python train.py --n_layer=13 --d_model=256 --n_experts=24 --experts_per_token=2 --d_expert=80 --d_shared_expert=128 --activation="swiglu" --moe_layers=[1, 2, 3, 4, 5, 6, 7, 8, 9, 10, 11, 12] --router_score="softmax" --normalize_top_k=true --routed_scale=1.0 --balance_loss=0.00435 --balance_bias=false --router_z_loss=0.001 --shared_expert_gate=true --init_std_router=0.0166 --lr_router=0.0021 --n_head=2 --n_kv_head=2 --head_dim=64 --vocab_size=8192 --norm="rmsnorm" --norm_place="pre" --norm_eps=1e-06 --positions="rope" --rope_base=100000.0 --rope_fraction=1.0 --qk_norm=false --attn_scale=0.125 --tie_embeddings=false --parallel_block=false --init="uniform" --init_std_qkv=0.0436 --init_std_o=0.0121 --init_std_up=0.0436 --init_std_down=0.00516 --optimizer="muon_variant" --lr=0.00963 --lr_mult_o=1.5 --lr_mult_down=1.5 --beta1=0.95 --lr_head=0.00684 --grad_clip=1.0 --warmup_steps=200 --schedule="wsd" --decay_fraction=0.869 --decay_shape="pow" --final_lr_fraction=0.0 --batch_tokens=32768 --seq_len=512 --doc_mask=false --z_loss=0.0001 --train_tokens=263500000 --steps=8042 --dataset="wikipedia_en"
Below are experts of layer 9 (counted from 0) of a mixture-of-experts language model. Rows are named router (the router's row for the expert), gate (a neuron's input weights, with its number), up (a neuron's input weights, with its number) and show model dimensions 128-255. Each number is 500 + 40 x the weight over its row's rms, rounded and kept within 0 to 999. Numbers have three digits each.
After each expert's rows: a language model's description of what the expert responds to. This comes from a sample of Wikipedia text that the model never trained on.

# expert 0
router:498560481521473574553537452490550468434529483515439468485477560428443492500436540363488491530508491528514476527509482484532533496538513555380441513526505407539527491460524449527480521450561520455590524499449480511529498525432534522482534529515454473452483551515497489486466488514449550471527490455493581563456482544514457515506550404496511507474399432446499477507466491546510447542526
gate1:467482408436528499519502486461462519500479507450440469469475469459497529551482613535450491474512461486469560454553448522511459505470513489530494492574443503525526425476528514536488471497499518528467472542532512399523474471512511438460485542451525504493475391570493460488502492501539503542474536561442450414485479509483574515508480464574513533466470459501560513525490536495515556525545
up1:513544454520499538510543518517489503561550502476467515521528533524444417452494441522485550557533469499494456549517459557448492525452482502525538488461480492475527538492499570548496561530556531531482477487571528563436476530522386561481537481507460500465497498487438460526492476504513459548526474533532512469527469436538476526564517470495451487572541437477525498411426445486485482541513
Description: Mid-name fragments. Short word pieces inside proper names and Latin species names, often after a capital letter, like W-u-Tang, Jacquemont-ia, Kitasatospora.

# expert 20
router:466486438493497539568571489463612490496483412470523481535470528432454514507459504462415460532503483582533436473445553469542507514538542565495444559542491471543513510543522462546408458415484484513536532579496503536534496487476548473463502536511540447517494513518482464468503458449446533467529441491447499547473499476486429527547499443507455511468492514557497549507481436551510454564455
gate1:479545488550503432447424492493538468462556523473461488477496553498437563576497474519545510502572527540504530541509480509458394504555548505497515467473502516485426507518584530482477495471527460457543503543493497509460527492495458482492479543540496561541524546461412500475517489525531443524481505551470506510441532513494534488535473500480422525585538529451478453514569526506446535531585
up1:403507435472513517505605474622452451462504520563432477457509457512496503525466528544596476552513472479479490563478472518513496453512465499485479470500516457519511494518472494516449440415492423527519484515484490513495505482544525455479511540520522536536494572463458464453493508556489529514553490447492508555550493525476495447475569458560533516516497462515464444575512467551538464534467
Description: Articles and conjunctions. Articles, possessives and conjunctions in running prose, mostly the, a, and, his, their, 's, as in "economic and social".

# expert 10
router:469528532496570529509488509483509515487511499494428490533483498536403488532497510411445486485573501507482445440518527517561541470461534514465430510527487499511625516512567461513461451513515466466519560545494418522573461496470534513460518507532542445508500571477507491406489530518479497473492399485497503458467453541475492546482443451553535461482432487522609477514469490528557498507435
gate1:512464487523547433467456498501478469454504493445466493540513501525443475535452547492483471506506491504562487496482475448488507446458494497423486554476504479515463519508461399502500467493465463565555481552534477533435507494548488497490566497578523493449509448559544555563500514420464517409508487516424562507470481464476513499504536544509491494503563519465426552495451487557501518451418
up1:471552436471499455475538534490497523503528486531476530498483450478440582534471526474513564541518457432474505533512519449499466476461518540493505507481453476448499606468452507508465515535501433418498502459514542492455533417442498517504582554469460474527470460483498499464468561482475522493510467452496495449558507444437487543539395460478477452470518474451561503539517528456522581528511
Description: Two-digit number chunks. Two-digit pieces of years and numbers, such as 19 or 20 starting years, plus digits in coordinates, times, percentages and tables.

# expert 14
router:460496469482529547531495439483554499477523479476442475545485533504443403443480565438480439452522523531542494445488562493556443454576500463474508555499492479586549519492545435544399444474512495518462512563410479513499505525469478463470456533536528454443463509555502483465495481466419515468540420485473551531442443481528448533486534483489521501497514557498535530488567521532503461468473
gate1:428534477519455461541516524536464473547433495579468542553525519445478450560465439489407466474536526495511455462500552499458475524521495464549487493484472509461427551506442492475486507495424542453473448440514477493496451534490499452515499463479506458452521570479477484485522492508475497574559471483489515510518518508550442589492479557484454509471579530515511504473524465393496491555522
up1:483448471519502499504521507482529494567461480449397485481505516478446483524592452538483551558430479533562492500479488519447489522571485530512554494495437512494450492533522481570473447539528546555494546466433412474447591465526449553492498429549460555530424587492476491548553522534540497562496562508489558530506566477503571548503490479487537423479471475545469487446528458568515469492445
Description: Quantifiers and prepositions. Function words, mainly of, plus quantifiers and numerals like one, two, all, such, some, several, often before "the" or "of".

# expert 17
router:423455486542441502499500516469523458439472521517488454528539497479383474484429522448485502578481574548544512556503490537473496534461511532460496527516513455578514562514523441524485489451541462532527504533502448554541459479416489489472577503515511457481493551505495461467469479473489483537531476536480558563476467536491465526534517456539532519500528495418543482528509482502471413535475
gate1:451495458512506457509476488438541463492492540508514565479449540513488503544524555428476522546546457465464515552521466512420536497603564498530523480493543555523483567543480504497512478484545426489529474511490497508456447449459549438458560543456539476406515565440575476504473524448544478467510452552553469584595425498538561469554471512482530509496527552531498480559494453585521513505508
up1:509517530532548416526516518446573516487480509537427482461574454508430415460513474462461467488511475548557496540566522573522503505500427506493508555531460553539492508542482432492495529561488514487477473528448526462436514574490453554470498531476549544527511461521487501467431512465477471532537544427523539442478574487557475494562525432435445472452510464460539558431495477465467494472511
Description: Subject pronouns. Personal and relative pronouns starting clauses (he, she, who, they, It), plus He- and name pieces inside people's names.

# expert 4
router:528518434471531486479520537491504539486431454517493492468476500544489448535460533426494520468520490482513517511523558563577519515506512477445465543523544480558511476505562452534486513429532537429560497523506504455511437518489562469470532479541512479461484498522472534496504513510449537482521461504517576516512446514481457545522494469449471553479463517476555461530541492507527510449475
gate1:504454502495446445503591468510514496449469461543575480483556498450490464594494558543496517551509429568525544465541439507498589481460484575460505523530452493450535520593513492533523501498478504442519503466554499487514537498477494515519489545508521497517492538588518482467553479489491476499391535499515471494496537624497455511508443499475451475498492533459464499416526464537467583469454
up1:524493489490549410487465571492642547543513494544527470520514462514543508477539554489543453497524519482432565538514540468552513493489621561439464452544480509473553453482557501531488503509497577473477463568504496405476473424443461562544500460555431478493488425448532572477445541479480445525501541516496441538447492573547470475532498501440489455450472527533547522500497546475489392475517
Description: The word "in", digits. The preposition in or In, the unit in after numbers, and single digits in tables, scores and measurements.

# expert 13
router:427508495477458490483477471482544440488446465506508495527495556563443473485490507446481516563540488519514481476471530545479467438563534477499514512495452445482538520524548470538455458460516470494533523535472473478506504463505558488502544490521480493450510490545475500525508447455495536537513416512437515531453426566427437543539489477463510508459441577459608431480498469517476437566454
gate1:448506525434525552539503438523509485420517530487496486500486550543498417529503480549479544453527495493569423443500528490495503603541555472531494519444454461483519545556502502452542417532555522493485537400575461498474519516492519507406471544487499515460456526500492451524519556479526435553514435542458556530424558432602535524512481515456503494509455517513521454485497539482536488547504
up1:494549625497471455523459533503568463526497525495533489534526522450513510463470483511526532578443486465492543483519515482469434504520531479484491488523466533419450541513542527524507505543489546458569515574517533478451517555521538578506500474495592522512440537521489526530554466517512547504543492478558459504512487588470487509543489406570562516465507530495454474441460445463513534446520
Description: Spaces and auxiliary verbs. Bare space tokens in tables before numbers or ISBNs, plus auxiliaries and copulas such as was, is, were, had, been.

# expert 12
router:437538501489428519471466499503479542488508492516430483617452604528472470568515510454465478529544518467474473477454529505509458490510522518525459529525563508502542538469497429574501496509479480511517536490386457474513544517461535490459557453542499472515500626512481472447525551500456569414525459534500514557443463526521411549519450465481488471542440520488554502523546461520532480501489
gate1:500490493415448445502571503511464481510427523564503591498468531512450547532498513501518532545527487479457486402532489416598518503513505502504469495527388448440580564496476469460514466591478589490515489487476503481534496513480526517446550523555515459528468520514499475433487494519452485451517478450512539481533448455474412490524491527502487438486516488559477516527455470502506495487456
up1:539565473507510513447487481492505472434541472555462464527479449530465514472442510531528483438522496493546491473518523553537523497557519553541430473530481515500590533501492597483511526504509562549481498497504499440489545489516481543522510448563480485493490554498462545529470472467462410519486456440409502499472508559393475526463563507533496458509581498466601548487522467471533567473569
Description: Mid-word stem pieces. Middle word pieces and stems such as ent, est, ort, act, and whole words like end, time, part, first.

# expert 19
router:501533451514390482572444481488443551491503480491487478472432505556481455482467518415450476558536555501548463461541463542508514546488554512439470580556543510520521543518514475540459433518538469516492458502534425526507454502465537476483506537506516434529453541457456408505524487431434475480555436441507507534477472534522533439550527530509489427446462509464502440584489488538525490477484
gate27:518519532501430522501528449422558563520570457522582530541477530520470493524521529481586488541577505535528477469517451514462445466437526609551405516559451562519461538503538493523543478488478511497454482532530513477492530514484457480504457489457434524539549489527517403498541459477477471447457549509488457563523451484581500573512539519467516488515509514500502522571510502527460421427504
up27:460526552445580474474558482486451513495468512487477563505448464491463513469495474614588538438539493541552446443518481465436484486470531488492522513483524424531533560531512525514446502553489537534654471478502473552592513500546490517508534471508521490551442479520438490513490566486487532526564498497503513530504489475558440499491502443531548511461512565501520575481557562558478427454551
Description: Hyphens, dashes, openers. Hyphens after prefixes (non-violently), en dashes in year or score ranges (2016–17), opening parentheses and quotes, and list dashes after line breaks.

# expert 2
router:465505448548493504544528446483551526477496495462436436506489547460420499506445506445507490484536470481511508439497447510525465471552555602423485552571490476540529604485592472526425445447471555496586525534508463531550492498461497494483533445516499477471420526474510479472468515498477483481526472446475610537466461565497482551496483473493485514570479470494523453551463489544493400451480
gate1:488482483460579531504559525455551507484462481535549535460537488524476496472528538518518476473551525498525514436523484455459492476522464461571511499440548497586494486539549554498448482567516440477422400484581496545450446511429443476455437493514474452472466513504459517503512519598423631506551449493513496510559524583522508503512497480489536492530502588503506538507527514498552530462518
up1:404495645491470538487592472537475459526590538526426451442482537460489448515443472456494467479471483463494500525564480515535460517530510581512476525457561477511436431503420498530513521520542562542474498487501479471537486505432507513512488515512425444502560530525519502395479477564518549517495468502546524506525482534514521457493450536523499477476509520547577513507516554442460438467545
Description: Punctuation and separators. Punctuation tokens such as table pipes, closing parentheses, periods, commas, exclamation marks and list dashes, especially in tables and lists.

# expert 9
router:477543439534539566518502519408522524440481474502478500496520572522429419507499568447408474544463602482529475511516490548496497457484547490431416492543542467516500515508558461506490511478457529574580528515488433506555502511446520460445503516528498461467511516523527492479499402454520510547529489533512548500421481580478485531525514494507466496512497559429568519558515494572519516460470
gate1:524523378483447530525509502450486558537473507508517517493423503507465484493553517504487466520415476462501527453401612534421474542516586431570512474514500556461524497519606492530492547456486526538475480472458473520439457547445474461492453472482523478538496564465513461537461576480511503498518442526448449540490512555523432457568490544509550485489521563484552497568466465498535535510494
up1:458548501481458442468535572489593522490489502536538479482500509463439474481459570419441444410545529537518509498558514484472579517528519484635501557496495544501519457443548528526469488570525519453481488510532595512456474559483550493476510517516467502501504445560458514507534467499476486554557513531508499522577511486533488497457560475504515495462499582446398476578569455547496548382540
Description: Name-initial capitals. First tokens of proper names after pipes, commas or colons in tables and lists, such as New, Oak(land), Lang(ley), Alex.

# expert 5
router:464583456432489527447456448470481507457462542453486470529430574419448455476441537476462399545488526493510538501435514477525527508496507547436439556598513512530553517502500458545512436481533468558466501506501453553527514461464541502479506506500519496526466523504472436464500471484535543512507483504452562509446450536505437571503493479488453514435488494481511435547562432551469479528465
gate1:465584541432533482571532485499510488431493492538499534489449532510488473469478516510434488497473517478571456532466536506570457497448489505568550503441536441511512515564392519525478403460585551472518562502516469513561462474465476505488547553524482485532482501533502559473567532466490576492439540460512496504455454519524504437474487539550499507435404471500451547507513503524523416534523
up1:561460424472559495495478496546526579486507437512464531436500451496526490508538499576580549474436528469446521415494456494534498533443509408518549506515471543526481514473453473493508532550474527538547538582507467553471502477541475492524465550500543527461540476526454498478563423495521427498500558542537560495523489464485542537556515560537543515597541546525473554505456497497544541562482
Description: Commas and prepositions. Commas and linking words like and, for, by, with, as, at, until, joining clauses or introducing agents and organizations.

# expert 6
router:505481482503582511488562496419492513506502517426476528504501580532471544575402537454463480461499484522550539463456528523547524527481544503472473506523569491505552517546502444467467429458491511521544509506514461537482498471483468522420512465570466515506492526529496544469478482467457437453563468537458529583404474497470458512519540463500495449463500486465515508599505460576487443460474
gate1:560511494379523494533512485444477578539526491524426496558500522483505487539413523454482431516506477501511542500518549528500548568504524550555388523538525445471478506453519529471490368481540447518475449516383528554516600465499525522443474471531534492435536512510556463479525480496550530519508551471538497456502525468529552492476480460612430449510479532472556490495461514522499502434427
up1:574522524511501448497553581566532440542554485465419472498478512446476487497547503477489443488488558493535564499507486530516521457529476576489496469525443508522506458487470622441581474473500479449505527458459509517466499450549543547463484429509448477444496497459565470432473447503499501423453462475466486496419490527475497507594519454509499521520515445542549462490505532513429524446515
Description: Place and country names. Geographic and political name words after "the" or "United", such as States, South, China, New, Republic, and acronym letters like ANC.

# expert 15
router:442547465500518597495525468440502462478481475471488473471491551539458529544463550435490448484580543461520455501423564528444505521547545605487444499468511498522568537542549528517451517463492518506495595479523499549559505475466504504463515463556526495485460519529469476480505480531460578559483509487478514491428414468479476498464488451452528438527456518510574444589524467526535451473498
gate1:513510472487501539513495494532480498461539475472484492448504465440547512482473527475577541478589515477442475431450513496480569477494430508476501484475487533542533498475499619508446475521457562522505539543518528465472414493490531560453532478506518552549528465489451470440540530527557482471514487480491498403495483443440451512477471455507532485483487487592468417502504456479478496491487
up1:491415502418480425557572537523411419538558510464408549511454471515516490558472516518504573444469475475482443457498516509507504585483440487509448551493524519546561519539514480389488514499478514517446506474439533481516456487452433481530518475519507504497443481515495447547549549499560512506512537445460550526497464453520467425472519509499591519424477549481466476557535513443445478507546
Description: Table pipes and separators. Column pipes starting or splitting table rows, plus colons, semicolons, bullets and === heading markers in structured lists.